Below are experts of layer 2 (counted from 0) of a mixture-of-experts language model. Rows are named down (a neuron's output weights, with its number) and show model dimensions 0-191. Each number is 500 + 25 x the weight over its row's rms, rounded and kept within 0 to 999. Numbers have three digits each.
Before each expert's rows: a language model's description of what the expert responds to. This comes from a sample of Wikipedia text that the model never trained on.

# expert 19
Description: Conjunctions and copulas
down0:552527473563507471517486474477471536495511477535490528482481477499456489489511481519477524535486543487550536498447495514513473502512505488492479428528504492492477483500511467504491446490492541477469522506494506505468508489516538495530555554505521471523500460513511498496522515513491493531441554493490521512507467524491509491487490518492494485498495519493477536478477497484513524479505501509457497527510521513486515528499465504487531546473479539447518467510507498433512512475485506514460527521518506499533544510488478554496542487518477498487502518462541470494491483502520524465
down1:463523485466499517494499506478481446522504505487487515500450510516487512468554504470489503523529512490515529530487449459496495519583482481488501555490501474498470483484502573490526549508493500514512508510497507508506516459464496516482494462468473498511453500524465491517511501510505506508532544469524470529501523494496453503458516493518492478536491534457511550480514513512487492455517484504504509504534505517515462496483497454470482505539477550490462547507502519522479493502488499523436471483494536525510508499525539493534485499470529508502488514460485471536481481519511457473
down2:496508472491505534548480505469465536508520494479521505482542497524607513480525522512509468530501481493526517465565509528495517483533508511546520511494520496491526468480456513477532464508467478516489523498452454477488504504432470552503468480487532515491518497478471529520485504503477486490485504440506491531498501477486471512529508467520501490488550515505510499523489503488515493527461516493544496500488476500506515459534499473528494469502536470453506491529509546534497514540518523484509522481482492490516498524524469512473476483529503488555492505491480527511486479510542526500
down3:471551512523518487504499531505486493515512488501482500492456524469484506489475514517517541499506507443460480485499537499519458509518506470543478502485498526461514524524530505445511469494510489537460448459535542496504494526516517499478533465472492512470498501531468478522509511490537471481479462531524460508541505532483498496478527476484501498533507511491537544516542485523498485540550507488511533443522495554502465496529508477542495519494487521447499504446477523457486486505476468462477488514524543506504482488495475521506480465518495498547540487485499497496521483513456475522
down4:511537507535512510519480496518538518475502490525525443499565499504520474486499527460476543478504465492518451490455529473504492431514442514523522473461537517472470499529491506450487482474535503476520529523499471511510529526501518535515483483520476520484463461512503464504519486503519494512538464465531508494510490499522488494512514483550515531463478522480508479454479514457536520498537483453497476485496498486442521505472491535498470517487524512514518465516507482480516498520503503500493546456509532521484511491492453489509512515471539509470464516497488524528458483505483506535
down5:499518532487516520466492543530526503541485485479491517503543512483483482493509494441507533495492481485511483497506558467503479496539518510540489486501465500542476467507517520478487474508489479514540490505465455531519545478511468545505519465447470512531503491483543451502495491502485486499489538516514535552527517506491495490494507508508513502510519467494498559463494475508485486491485492479500506520487482513534430543498566547508442532495539484469457550503539515460482474507469486513476487486531527517492522499481499489487470536526494521492529485504496472538521494490516527490
down6:525513486513494489527483458489494493533482446492503511580525528476510516503514529503476522511511514524497501499454508537505455505497497488468520536486490443458518518504490495498455529511461555533499515500437475460514488453508459468506534508513508482457542512512511460493515495517568525465462496488511488500508464562533491519538501520513477503473511515519498523523481522548481524509501499522510505448514500501505512512518470511492519517526503494484513496506559472518495460536486497497516469515495481487520464468456486529510490471495462490502491507487554526494517524476529511477
down7:511504512502511497490449516469507474495524512503451454515506454518457486475504529492475490485493493490516522500490473464518502534484525505474493554497547506520487575517504539516547476474487513496469505475537521489522476521480488501504494519521529509493492459519473510478457489540438446532477485539528493517506496544503476462452456497482503494475559503498509517493484469534492468523503480489487479495500478505509499480535558509489491510508526526518487491515506487465481447524481491513492492504488476463468489531420498476505532489461469522465502529492510534483481489470483482497
down8:517507478477455507497464452498474449483492436476525491527530530513505555528523504493467533503495474508475518554495498486520518472482458533522505488516531509538499517491505537481503498503486508518535496479478526470511452436516504528549470543467548492497478476469478535506532504503499497475502491498494467490461540503501500510510502466530517514493500547520485462513445519522510493496489479498524501538467504518564468510470492488506501503525482497529497523532505464489469497543496514542523484499489537504513562519493515506496521517500437488526468502502552521533494510500497515499
down9:517511508551487490510502478539520503476471502460530538475495503438531494523496521527529556444505506495525483504526518512513503502489522525457463504485513503502478485539515501503500509494485517473507510494495518511508494558499507540536520509540509494441476468503491455457498514500506471500522481447510481492512434460539480526440499532499463498496482438498507494472508447513504467470545496531464523505497518487474492498474474471512488508508470495491506528489499489487524498516510516516485539519485473432498512501466537468476500510496513484487503487513516499478449520479444493454
down10:533470481508456480525477516483507505485538503540461524491507487502479520540537483530510528485444495517558526522508503468521483476485533477497477503517489488555490503495500481521545493498508481541518517459513447488499488525502462510518525504499485489475491502534536509503558496539509431533463458490516505483498473477481494522501478528515493516488469572472481528501489506529483466495506475508513496474496502474544533509498517467494513522532470523417507512497506539521497511484508474517498498490495467500508521496559511496476496487453504486527473486492538506471493524531492466447

# expert 18
Description: Table cell separators
down0:525526517491484475527523507525476501551472559533512476469485473503529431491499489493542500433474534528500482468524547454478516484509528486528535515510486486515496498497480486503525523503460471496462500505532479505474485486483485520431526486521528486509502509467483543479469554483511529524501512495478523517494483456509450497476470492486492530496526498492475486496510481543491496482507498489514508480464523460519489509519511451496493460498474473477522456451459520449496505484484551486498466495500484495500503498480505472498523506536470487543481473461462483491464531509470504501
down1:495502559497514462512494489492469509497478518504539503434501458497490484523501521557519488489466468512543543525504517501509526484494475536469487543500491476494501487517465496508512514484521487498482483501515520498514529500510514510455500518515447474542521484473522517526536553485475473480523497523485469515456463474473491507512489478509530485509531514470468481506494527543486497489510544493492540517531473501562494463474463466552489463462461525479478525543513533522478498491466493521534504495464512510542478458509542523501532454482500525478542480500537528519508496507500486511
down2:462542516505492518520531486556496491510518485522474476484506465490480533481471464543473506507494500504484480529450521450501487531481486489476489514525481503490529521536516514466491518486526489490532472512443447511505488519470512473525509489498509496536518523468506487500514521483539565493530453495470496440482541553514497511496508537497494450538537555479494479495491536495516513488485557500458460540501482524551487527524481518475528491462475476510480499512494448492500459524483479491477496531496476477522477505511508515484488486494481479486512509515491527538541476522520524514
down3:512476481547491516511528496515512510489530524514512508509463499499534452523463499513473495557479485465535515548519476520480474464468490513526511523521463526466473469477543516491444495513421542496511481519520464519525511524468525470474462502469475492524491533497501509518504459522496493499482499490484509493465528497535486527456501553496520490463519458495479505464516485516472464516479519482508448498474534504528454480516490492510520476469519525483496445499513505493468471516495509504550480484510529492552495468506459501483507515473511487461536499497469513501553491508476501497
down4:470537479469534478500456486529465512500494540488501502503476512513517481471490490512473502494498562492547512460535436502520519497508474536522524483472508517474493482486529450522525524476484515502547481521486427517524516456507539505538457526504492522513488496550495520506481513470479496478497543544504517475544500519499485510504521520485531532540499545498523479532484512505476526538448506482482489465499506519500466481495468486475488445484514536523483507525504456500496468509489506494519507541446496495490506486479496536519503492461485503520467492541463506455462496506515525497
down5:510483510441530519502523516528500492529492486525512508513506525490520523475524537502501520512503472485501453516484505502450525512475529495428499515496519536477540476529529494458510496504523458509554517528501547447489507514478523525493486494495468509539476516455515500473522514511511473424474515542508486464507545566498484461487516536463504441496505506489485502488531511493529501469484541529508464498485484519504505494524521524449503522515518509490464479486474461502491533521464536485477500468505511510513507479504479530483488504538500487500512488465517531507554472491481485452
down6:457461524514476459481452508520508483500456483495496465438473475453485535497472519542493504532494511502514498505537523498512497466514550500515496495515468511506509535495511443472501528517471488487545492470519477483514503572550521478480459481461482517507502463484454463483488535492500535507501504479527489471499516471487511496473508496448472472514489537541492509484482505522481495516481527496529480498435481484549445485487471484506523517496503512502493492508472498462491461486511513466537456508513482493528546492468491479489488493472490500484501486502451480509509469535486449491
down7:480491496486528504509491530504485521535543500504500495523525496462496523524476484474564494534483520515569523495495485499534473485491481498478469494453510517533496454513501477500525493476472490483529505437479513482497537471506487495475525470472460486479534478507475541446523489501462453487491513528509460509532497494460484587522450492442472517499452529514510483538521515505523488473518429484483527498514495495494515501470498504516493502495497508516486502485499488530487454490500503502537456498476487517507480475541525501536470476506537465507510507505476475453527503516502493486
down8:498459511507466535513534536491503483478507442507529506511526458551518463493538547493515507487478482508500491536484518500477503532538509483489516510501513522559467451516491531535524535528471533502501499542539511497511467490528532469522485443549495521529518507521509549464517518532490513491472478527476499465466463572514500469455498507503503462473455513483485489468484520509520499509515513475503505531509496456465528539504512513525535462482486495548481535529493503531532503495528475543470515527489502498507543486490506517520504487510495483478499521513506483517497484536508467496
down9:489503525464512503499503494546523528503511527484485547497524514490503505523513460496529488527466545448477482475510509458493495475479488511552493530539496483517516510497474494462480473493483479451490511490497489520533527494518495501528529466532561462502509425463485538508462501496494497495492485492495518478521501504430507476479486541532476492530488470525526502483513481495560516508489502479500515481505528495486464497498449488505472553485463483490529479502465466541504502449520505547481499489539516490529497474466501513476489515549509522511481481469534535556521501481533508516
down10:535475516504496516521546466491491491483467526500482517494520496524471527515509531489515503477493516499491491511501488482463530511502500443498521489499542508506534504494548573533527538504476576519487553511517509462479487518545468524483529504492498514496513495514486522512525526513497481488495515532512483483532486527496557461463513549464485457485481466530489467475532505515482497494498531531451514505467508490481498484481477474499511513496453499475476499508466497488527485538497501550555484506519519457489498473474491480475535467535483490501460491481487500451523507484519521428

# expert 7
Description: Capitalized word starts
down0:508519496495514509485476503484532468516464481482493538504492461483520514541536531488510488560482494436544501507503475488489485517497538501481515498534514535534492524495503514522504489490482556466483520515507498499500525501497487507477458523505507491442456512489531483495523502499517436492533469483474500501462567535517503480483526483496516500511507493492509466504495475483498521473532506482475478503491496468469507533500469514484517494480544505474455510553546526503459456504447503465456465485551510448524502477520491500535519484485511504503461543491485452478486451512497518459
down1:509492561470510467509530462502519499498495496500517522493494464448525505470508502435491507474517513493523479494500513561463537535468491486471479469524494535471498543495543444526498511495499489521492497480488528508474519501502479476470497565485527524484509467516466473493452503496515479478457500487513469553521449497502494530470466467513512532472529559523511496504528515511487486509510499521490494493507535477482507454489537495530455524472540487516494479519456458487497526488520491552508482500476471518461544540517467513481468504487508491523508501488514510497529539468504513499
down2:507471503495497516477478502476472475494473473484470504492480511544507484503500493535541545483520449511491471455553523499488507482483477522534453519500518506565528504424472485485495496479489528485478510534528496492500480518460512488520524482505475499490538467521501479479482508510513506494516513529525482524506508549506491449483498515461541518478487502511508535449462494497503495459486518444495500515503502497458530506503504478526528510511471511501483493522482554466468481545540505529469472508524517525500519486489539480524473468456492472492495556502456507513482456492495438524
down3:512502514513516468489476493546479442521512526504484540503558516507539497528443553529522494497492480486482508545509539485523487484482491533523468517517569515499458493491498506569482528472530490499521471481507511523463539475522500504491510507484551488488491504503468508498517478499527534503511465505513474495509503485521517475498512462488476503511514506479463482502502492510493517456509469484483508520463507478497494474449526492501544493496522529455503473545528533524511525513493493517541508490521472496497485496486463537487527536532495480496507549482480504568438525511494450539
down4:447505529498546436533480513493509494498518485521478481513465491463496496530489482474520508499480528518479497501499479544531451500480494467499495496536464520545502490482486510515547509556485483525476446542508498505485497522448489504496441520525493493517494491530523512483511518530494543488508495508502474498503523534522479495487489529492471510537477428487492482570487499506526496490521474522484539536473506526505501477467468538530516473476485529539489471470489496537467484522564473491503546482492465500483489526517480490529450500519496473516489545520514503497473475481476520499
down5:544504486514505488509515507487488500472470483508507469452489536484525529515511540527538472538529522460519533523520464504491465526478516473519514529503502472513490493508480526498522507491541491530478471464494470489492493495451528520513536485497483545504492526497524480497504490512493489500472453517470488528507481513525542465510503562497504530506499495462476517494503511487486478482513446544489502472446473467483508511498459488467490527496516508458481500483535513452515545501452473517493463475501541546463457437502503448516479462466523511505507508469480484458481486497494455475
down6:505434510514459483467504473467515535466535468489491543496511480505497500522484480476467486496510504518496490488488499518495505505538478478487494501509522524471497493540492485490531542500515509510501498559504488534484469524532543530474539511478436530522469445495485508520492531476525498510555473522487438475462487476539546471482508490502494475465554479486520490538492469495506519506491476466519438491511483508512484457492510529498524491465484538518523498513526454486521493523530475527470533514483507495511475466504538502477497520503538466522448517487521555486500477503496498482
down7:478485499509501543453475506516502504469502547537539542484489507507477516465477492478499495508511510541511501473502495474543531499485522490501541521504479439508497500495525465507481474467518510516495524486515484493492507482479513553506538500450562455479514507506508487504493506469524499506513468521479463474498527508523491523490481529519444560510533528474499455516524475510537519490492487503498490509463457460526486527505511503455527506487503489476486547533525505508513491476479456541494514472466519460501492499516446542511473522485530457538512501540536533482465530457486466493
down8:481501508486482468572478496543537497477495519518477472468477497487481448534482542527494539533460497515502528459496521492448519481485488513483489522528500478502489488504550509471470507516471525479492525484524540500483488497491475500503499514502445491504534480529485526466469483511512512467506500499454465561501504496543543496544508497515497518467501511521566487523518505470490505520498522475536510492482509494505543508511504519495460518505483533486498515480491507463501555523544492501471469560484471480474518482512504519564489499504503536502536464512455490451510468539493505505
down9:448476480482525523489532501519509500536527476453528474525475481495518502463502461524492518489488503481492471516492481471516479440487489513514463499517479497503521469515527468525507512542505494483526489460512492545507541508547518471475533483514504520509481506482476483510513515541529519481530496471433516457509493513506489484525521509484475506499484505491456496479507533461565513529480553508511483480498536455518515524548467503527481445483506485502537510491529465532477501457469481462519530480505544480506543541497519571482534518475501489471518505487528489493507475488508509485
down10:487519484500435513518514509464481532489497499516511509439537489521525468486482528470497481460517477465516532459479505490475505472524509493504476520519479503489453510515582494491512472458477503534485494496517498482466498501508490476501518514487456514480451563507494481511519533527493452509464500486501517484540530473493439573492514527494505523472488518492529490539458454490453489492457499491524505469527509501495481483507489461503501511478528515495493527486485476500480472516500457496530494489526525516528494521447496519486478446483485472491534500524523493493446471504523513504

# expert 28
Description: As and linking words
down0:507493493471486495493466510534520435510500486472501516537520480487483505480540471493482509496528494544496534448487508483511517545444501499494507507507525534476523510506512488476488503524497472544509494497513520516494532513514508525486489511463498545534476500496486508488483517483515498515514477513495530493497512494508524536530505488488510519513483468513488441521481542450461521468508496526500568525448481496428485532519510494505453459526473503525498510457498494504489470480483494448457526493472547520486485528541446496545506463475455520488478533479533492510489530491539478460
down1:506493486500533476532497503523436535495497479506479502516535522516533468529518505474511490489475461487466496474489528536518518516474485538551478495470448480562472544454506495479528492470496489495514437505503529533477501452461468498528516513536529508479484494465541507506508514504478544499519500514502498527529471496510525511516504501489503503530467530498496460477513530519486482530470515500482496505527525474531510487497494507496490449512527483501487476521514486511502463501507459491438461535490508512506535502505484495478553498488549523461522508489522526509466444456555465499
down2:456500522476433466480500480487529527540510510494480507499462482466580471509516499477498527503525528488509542517483529488486490487530484512533490510473488522512504502498505485471506508487497521478548490469498504517534521442513506517487499548535498498480487498549453502486478501542495527475453509485509467504502518487516525491535486500524537495525459465474483495499478466526500482478481513487523464542515534527535475478539515511556530485475525492499496482505508491494501487461543524522531496452496536447490519536493484515483494491506490510518491558519524483488542494449454540498
down3:524512456527481466501542490512500516475469494477496511465502476488482452469520515493493456513508501518480466564535553488492501503475512515504461472525486492472493535534500494539501520474494493518551479493504473488511503489513472534521485465457503531559511490512520505492495468498488517546477510480445480490514493526515518474505555495517485451501495554493524532509504489486488519513479472491505503527491507507455490505474490504512477499534536473512511511477499491460543540466472495504459539471476535490503546522532529484568507514512495450491515520494487459471496556455494483515
down4:480499518420488467470492527492513468513450493507487511509544458488517529496489476528496520499484522500482545483501482521519499498493539524483476502503485518491479470502514467541455529492517500576469485506530497554513493530449520488485520480517495500509502499466492515494531486489532526516518511483511510488491459517552489476498509539509516513519514487523559540464461520547506559465485509472506532494540480468525479468478469491481515465517509514481511535487452499494478515471510502549507495506529510494521501508515477425498472509491517509499494485488514491449459496540469493510
down5:507489541564497505486457483494480501457523504475557496476518462504461478486503499504488534446497497487512492477533450461512479499521502477443500554460540516463508508511529469491488476480469478487481456467474532525500486510535503487506538478530513482541546496528486520485479514479488468508524493500460483484505513510465534479496507499515484516476501513513495488464508548520485479488566472494485501460465560454508516522521495502508513532509502518516520491518533487475504496495523536455517478510495532504520537513472451518480506524514515510529521541520477502453512475514533472491
down6:518465490499500532515489471472511499491516480487508492536517466481479440511464526474477509490482526460498500479530505488525494517551541520473516495548468556488469529520487473495529486518478491488495484488543492458481485513534491510492491527501512481463521510451503468462462526485546504522501493549529500543490472522494527509465524524508504454477520566509514540497481547496502499541485514520518500498539445534523491462507456493496474497504501518510500483508482525490507470543487496500473515547540462483511480470520522487486492529450505517526512500527568488499512486508468500537
down7:496536500473514480540491483484514497552483491522467510542514439502504495481497522551491487523513511495432493515511538557506539538492462473525482522514501464556527480515490514485511511502495490504477516506501492482512450532515495544496498510466480506521473489543498456492480519488571495526472529476498530487483489510494465506538527517552476511465550512505533520507520501487527520470492564507499537472535557477496498517512505508488473488515520509474532515504542496493459507510448494510488465527480530528477522492479549500509503492552516514520492513486482498509524516481499465499
down8:478541514497489517506498495504481534512526486508450464481451453468450453481507493509538515473482499518546501487471500524502494487532520506572467487509498505485558469481493530518511485506521473515495528486475508451491544494529492514492531517517505487522485558497481507504479496528471519505512497514502502485519512527551479557477525521548522436470514482492446484489452528462470515527476483489508515500476474507450491508513488525504508510477474514514479473521523502507501527485512541506556490506513550472485472528560487523469526500514528505522533484495509509498520499498524494536
down9:523513485501496494512522438484453479500563486485476482482515476505535522495497531518494511519476503479486505481507491494496436498551489490531471532527473460545530501490474468535570494527477499504527521472458478471525502462489498494483496517490530505461483445507526507493519499489454490507522502532486479521479484534469555462479502502480508508457535490506508464489504497478472504485483495492513570484514488501468486511448497513527479463500483532505488497491471486495549533521469507485485483518448523481500479496540519469492479474479534516517535473501523517480535485499481440490
down10:495450520482511492484482506492539519510478509496481491516492527503500459523499486496480545492500520509538547511473516517515539529511500506517526501493566498537531523520475509515503540565483471495493501503535508471484501506479517486538488522570533508487501489507525458517473540506504454489491494517516489453527493495492450495470554478522455483496483526499500524479523453517496500506483504521519520446502491512491504472475481473522480473494465510537469526511539486522485478466457457475508501526441490504475508472530510505479503482422490520533459532483531504494479534530528491499

# expert 9
Description: Indefinite article a
down0:526514452427516483505513495524502478474526498495515478498459514459525509472540563529515520535497540471498474483497481524457504498458481475505534493540453533480503520553489518485489491475487498546525481541500522492466490518503523481535530525519480496497508556524558530465504492541486468486526478491490495513502492477523522499509442528548520486535505454505472493499530518505481488525517491503507514527487472484511570477505525544516500526473521526537538493495483514492495520466495476482451494486462509484481507504530488483506491505494478503507534504493503497480504511534539520540
down1:493483495485535470493482565520483440552560539510496485547453509501484499498506483490468508483514502494535525503518517479526490471509505520483475493511520469519478540499485497480466462535494475475496510486505485521516498485514496492466556513508516465560476473504478484503516499484519488475518490481532506467512500448489469543540475477484503475529448498462486518524482498462544512498486498509509528548478498490521502486491496515467507473467520481493525502529492481536524513492476552476502500530499507498481490510502475479493538529546506506492496476564470546565481537512517450502
down2:513490525486504493483512508495530479510494446521461489527490514518515491505459450481520449527526529454488510466509496499505541480444520485504535494501518529480518487553497470542526500491488506487542538513470492480534520515487562523523490537521492487515485508482483516550507532520540527512534545489490530521494473536493491520506510481524483472531498515474466492490511442530513478493490512508480545407508529483497490489483492528489478483505496535545512498481484510503497470515495517473458489532576484513465503511503486506523501500480489553515481535516456493523491489506497512535
down3:525512469509507493501482491495499502518475528508531504510505538493490445522535499495491515538517493448524455531522475531494497491469503483514491497480499492523479489514475494513478498429539554514541461509448490472503455488512505493551450531521538523546521475473504511483479498528509504494545446511508512480491488537463446537500480513495453520498525521477503492494548523496535499519484515492467498509468474526471545514504485469506476510486522470497475465508487492550525544498493486478492444506515510502534505528525525484477493546499529499530554499521493498486528461495461509507
down4:473478525496515448482508505548502478503527537489526536577492488461485537502480509456488498508543527481465484464491501538522484501486477469469474463468503506539470465502508494511506481482528482501529544535539524493537499457478506455450533510553509528533538476507506519446509468495507470500536487515494506527520488487464517506497501492506524477515434485490513507504494461461515513528512487517504513513498470513487489471494498524479483504535487514503507491491489502484493464453482502454490509520494515516498488484475468532469513529475505449506505519517490522549512481458519433492
down5:510543521526488479464448496521523503519496476535487490518431516545479497481514499517477494511505515510515495481508524471462500470519536495471449547491511507481480528516526489444536524477495520494460508498453507547544513516504470541511483527484520540476528479536474474482513472495521538463512533490508525480531487470504526541461471529499543532510484492490490468493528504505512551503486467499485496473493516478471510520517527479493459513495443512440474511532489453550518522545540478517500499471478500486506525485465502485480497502491516499531497524480524503504498478517500546523
down6:501499549538475527514490541508496517469466496493502468512543526529516536555486510542574516498506496472481492497504491494514530534531492476505490477473533502533488525482481489485517500476534462504477467509488435488493478525498490519488481520546511508470548493520509484487519526494525475497523553510522488479519466513541519517448482521513504494497484487455549546474516510500521479510481492475518522519534517530471506497567453528517508471485505520491447522515488546517454508522518502512488491535479488535506526479485554510494474522499508487519511465476493478528491452510509474507
down7:500488506505487513483477510540539428480518478515508448461512533489530498487515480492518473539514476436519499491514510482481536508503513515456498476485526508524467492511509520496521463521481447499529521525497480471507483489509514501503512491485531546524484467491514455509499533506462508501512523476520472523520533496500484475464489502505499478509542433479512536506439495481513498476472498464527484556511458513510495502511418544484508504513456499497506480499480503482519479516519468511489492487483484495487489524525523484505507484499512507434455553524519476549489479553479478489
down8:524525506463501479492523519476461518511483464447499468497461508504532505493554485512540549467528499493480495517458453507470555493551507504462525551492457505474473540471491519481483520515501500484541500530499488494516498527475526521512495506497514494489502434529474577521502505468498509499512489484504506524529538552500554513480506510509502520533473476545486514445481497489519472501527502475461508499484498532539510508516491523573471522536503488505534507484516519507465500520515509515499481507494510510498485490509450509478499538497468474501475486465520471513478513477534516528
down9:503506506503470515501517469454492537507533465518493485480561518527489477446494507528527526467524492538454530508514492474518511450485481434538507508506508481502501459517487465532503518510463494503510517529509509474495482507512474491502533477479494464480465461495497531522522562481491499476472560499508514448518506526538469501520524525482478515505505495496493514483499495535500504492554517494500490477514545513497520454476514569524487463529484508475507497473486503525456521509470476512523558487496524543521542498488526499461498535522516487527484475517490542498469481535508512470
down10:494506468543515511502475483516500492507537476463523477477472463481510530517516495538500491539515437513518477455484550521525483518490468546539443471528518541473459518468469515508519530538524521465471487517532503492511477486484470541463477483499446522496518512504487506505481539529512440529475500511515512532513481463517471533525504496502512524519522525545552504522501461483529508538486481497502496509493457486505484526506497541505491463488481498473480465527530497481487522486477543503498484516455478482537516482564536505453513490497503497510489479503530495521477516524490496486

# expert 4
Description: Word-initial stems
down0:499481503477515511532519517539484485511547477481444480502529511480483494478488496514522476502522469503509531503482516473456526466508469503472450482519461502480481487468485517489510490497491517480480545503525506469477544476474512486468478507521483451524555538518522517506435501461515496515504550526523500525516507507498480497545523500486510476510481467497502493437516519457470474479515475525490554504526525517513481500472463488485495529503504475489480552531508492507431514555470544523505553507520502498502466486452463538472528517475503516498480507501477525506500503524525532516
down1:434524447492505547492470494520502483502479478502503522511473498475500500512519512483546536505494457536490497507479509494496507489547492498506504480470469513501487473490512468528505528502528436471499502468523523512476504525571489475520505511469494494516482526516534496558520544501526517467446487517510498423530506475483516518530516491503535513489509472508464497505471516507513497484472532511497507472442507517493561496493511479489479497514471511533527480497474488525471511498498515505452520511478505537468477522500484533537515524501502448493503439443475478513469520469532476509
down2:485531485451525528552451494485495517512507446469529500515510505521482500526477510522490518471539468486511483472483480496488492504514451513459513502463483510511482478529487501512500456503528495490467494536498467469492513470489546524497481506491508514536521520536523512499514490490504500472498448459473534499495508486497466450514483461507483506515461467472483519484494516522469452532536508562534492476532491524486491505491527512518557488496487463501475487526484503504483444523522489490530472523469474460539518487520461561472499535543502454482497471492461504466495478490491504455
down3:538512537497481515495474474506475472508473488471474513516475497484456474493509474485520518493511533536512494477506504477519482501539498533480500537506469503522544509487498496520487555521469444478507500477505500489549486484522489511468502498505487491497519473557488488503509486512507443531490527481533510492504523506466471473478498554499499481549536496472489503504438570494445486532519447464470531470484504552492510536501515508510480499527466505490464471499552513518491465506490485531521504504495471463500440499498552507495520492480542478514516515463490480509446491488472487472
down4:480464469486538468463562506501491510495556520519488490545531501548504496484526485499520497473470491457490492474492506488481490488488523476492517544513493505489450498506511496477481511528535491492459436474519503492460552526508505490491470496475508474505479538539484503504501487583523481484534457538528473427497482493505499481488498453492504467480494520498469500524530508473525507496506513530512467499491487520504470540465531493471490490518474510478510467536495474500477493520527498540487554477497520532457473540474470495488537475518475502528497518530499521488513521497533530523
down5:520515481498471526501493451517461477515479487463458492480494483517517483510452487498470482492486492557492496513524512530522510516448496493501496488563489501498524508503474501534538516497471471474480495498505518475480487543551458455443524515455504528463513478484524503527497477498500496520527514480505501464542502494501498475490548514497517519517529516505518502491510473496501502480507477449538526521501464463521506464493497477505519501502488525550512514526464486499500538466482522520485536528484508459513507498457494516590509447461516441488479517494488532494495507541519495549
down6:530510520529494538493531521463543485526480458543487484474510510550494527496519518500492481453443488500467474506504490523469475551476532515490492479479473531544470534512485500490497565507499490495518543528507514508504470500495491508537453509498554478515522514530496470517493552486507492543491498468460503491498514474532511477488496511496511517478514533523514461505465478511500464471501520515491496530500488505464511547436478511485499501525528468543507517486519554501525535511532501471467497506567527511475490455494508487470513498512525490525494501511502499552504511513548488457
down7:450497497480490507445470480492483491486486560515522470492511495478471516500473471440521490493453494451525518511471536474494508565556509516458512487514502516475500461506471489457469480524503496446507498444489473497522485513494542479501523490497467492528503485492482480482465502508516546483532536498448495481491519520478491478523460518484499512488505505515511482521446508478466486517516531541447521509494520505527501512542506470532550499516495474486515518530450525497495512480472458475509486491500548470519514486523490529532533497530492463488502483490520505512445488499498530488
down8:478464471480503482458507467514482484536523484466545477481510453515460483474481509471508504452542501476497472521543500523520485492468496515458492518448519563475526466508482480521528520484480499508503435546489532471531477484514528465498467557466529479488475477493516511519494516491529507517497513466480513461524488566494507523472483466524504503559534484521492525529515485532530482510514502518501527518490490510532492483517507500526520511487510499495488514482525483544484487448489481486462499481535491484512483480479505486524488510493556483492486509546487456486536513460510516537
down9:499510505494521498507532506476522504495510514498456472501505529494520496484494494546509500495486483493543578550525464489471510527496552548535533459514502479490502482487507534563505510509538484495477527477545479535526500482492471522481540490502483537498476507523504494473533497518507505534476443503531487546478446521483503520484541497481538496512519477485524518529478497445487488501507484487507492486519505525458538499513498491510529478481496428502516490539550523493533487538518467503511485495478476548537524500484509500544528459471480500512488471475542475521512545481511496495
down10:507506506524480517530521495526517497503483508526489459500529512475483504519512518532541510529450484545506548499471530524503452488496494497508463490497505495465505436465480521517526448475522469530521492507468438510495509477493491466523539506496485484503506482504534507523507534511477514481488475451496533477503517540492481509493501520464505505499475475487512477518497523484550483524487514465512486545501486514486472472526452529490492469535566477507498523495528438466488494474498456503519510551534503477454524457518486513527449463524466506534512538488501528535516491514500477525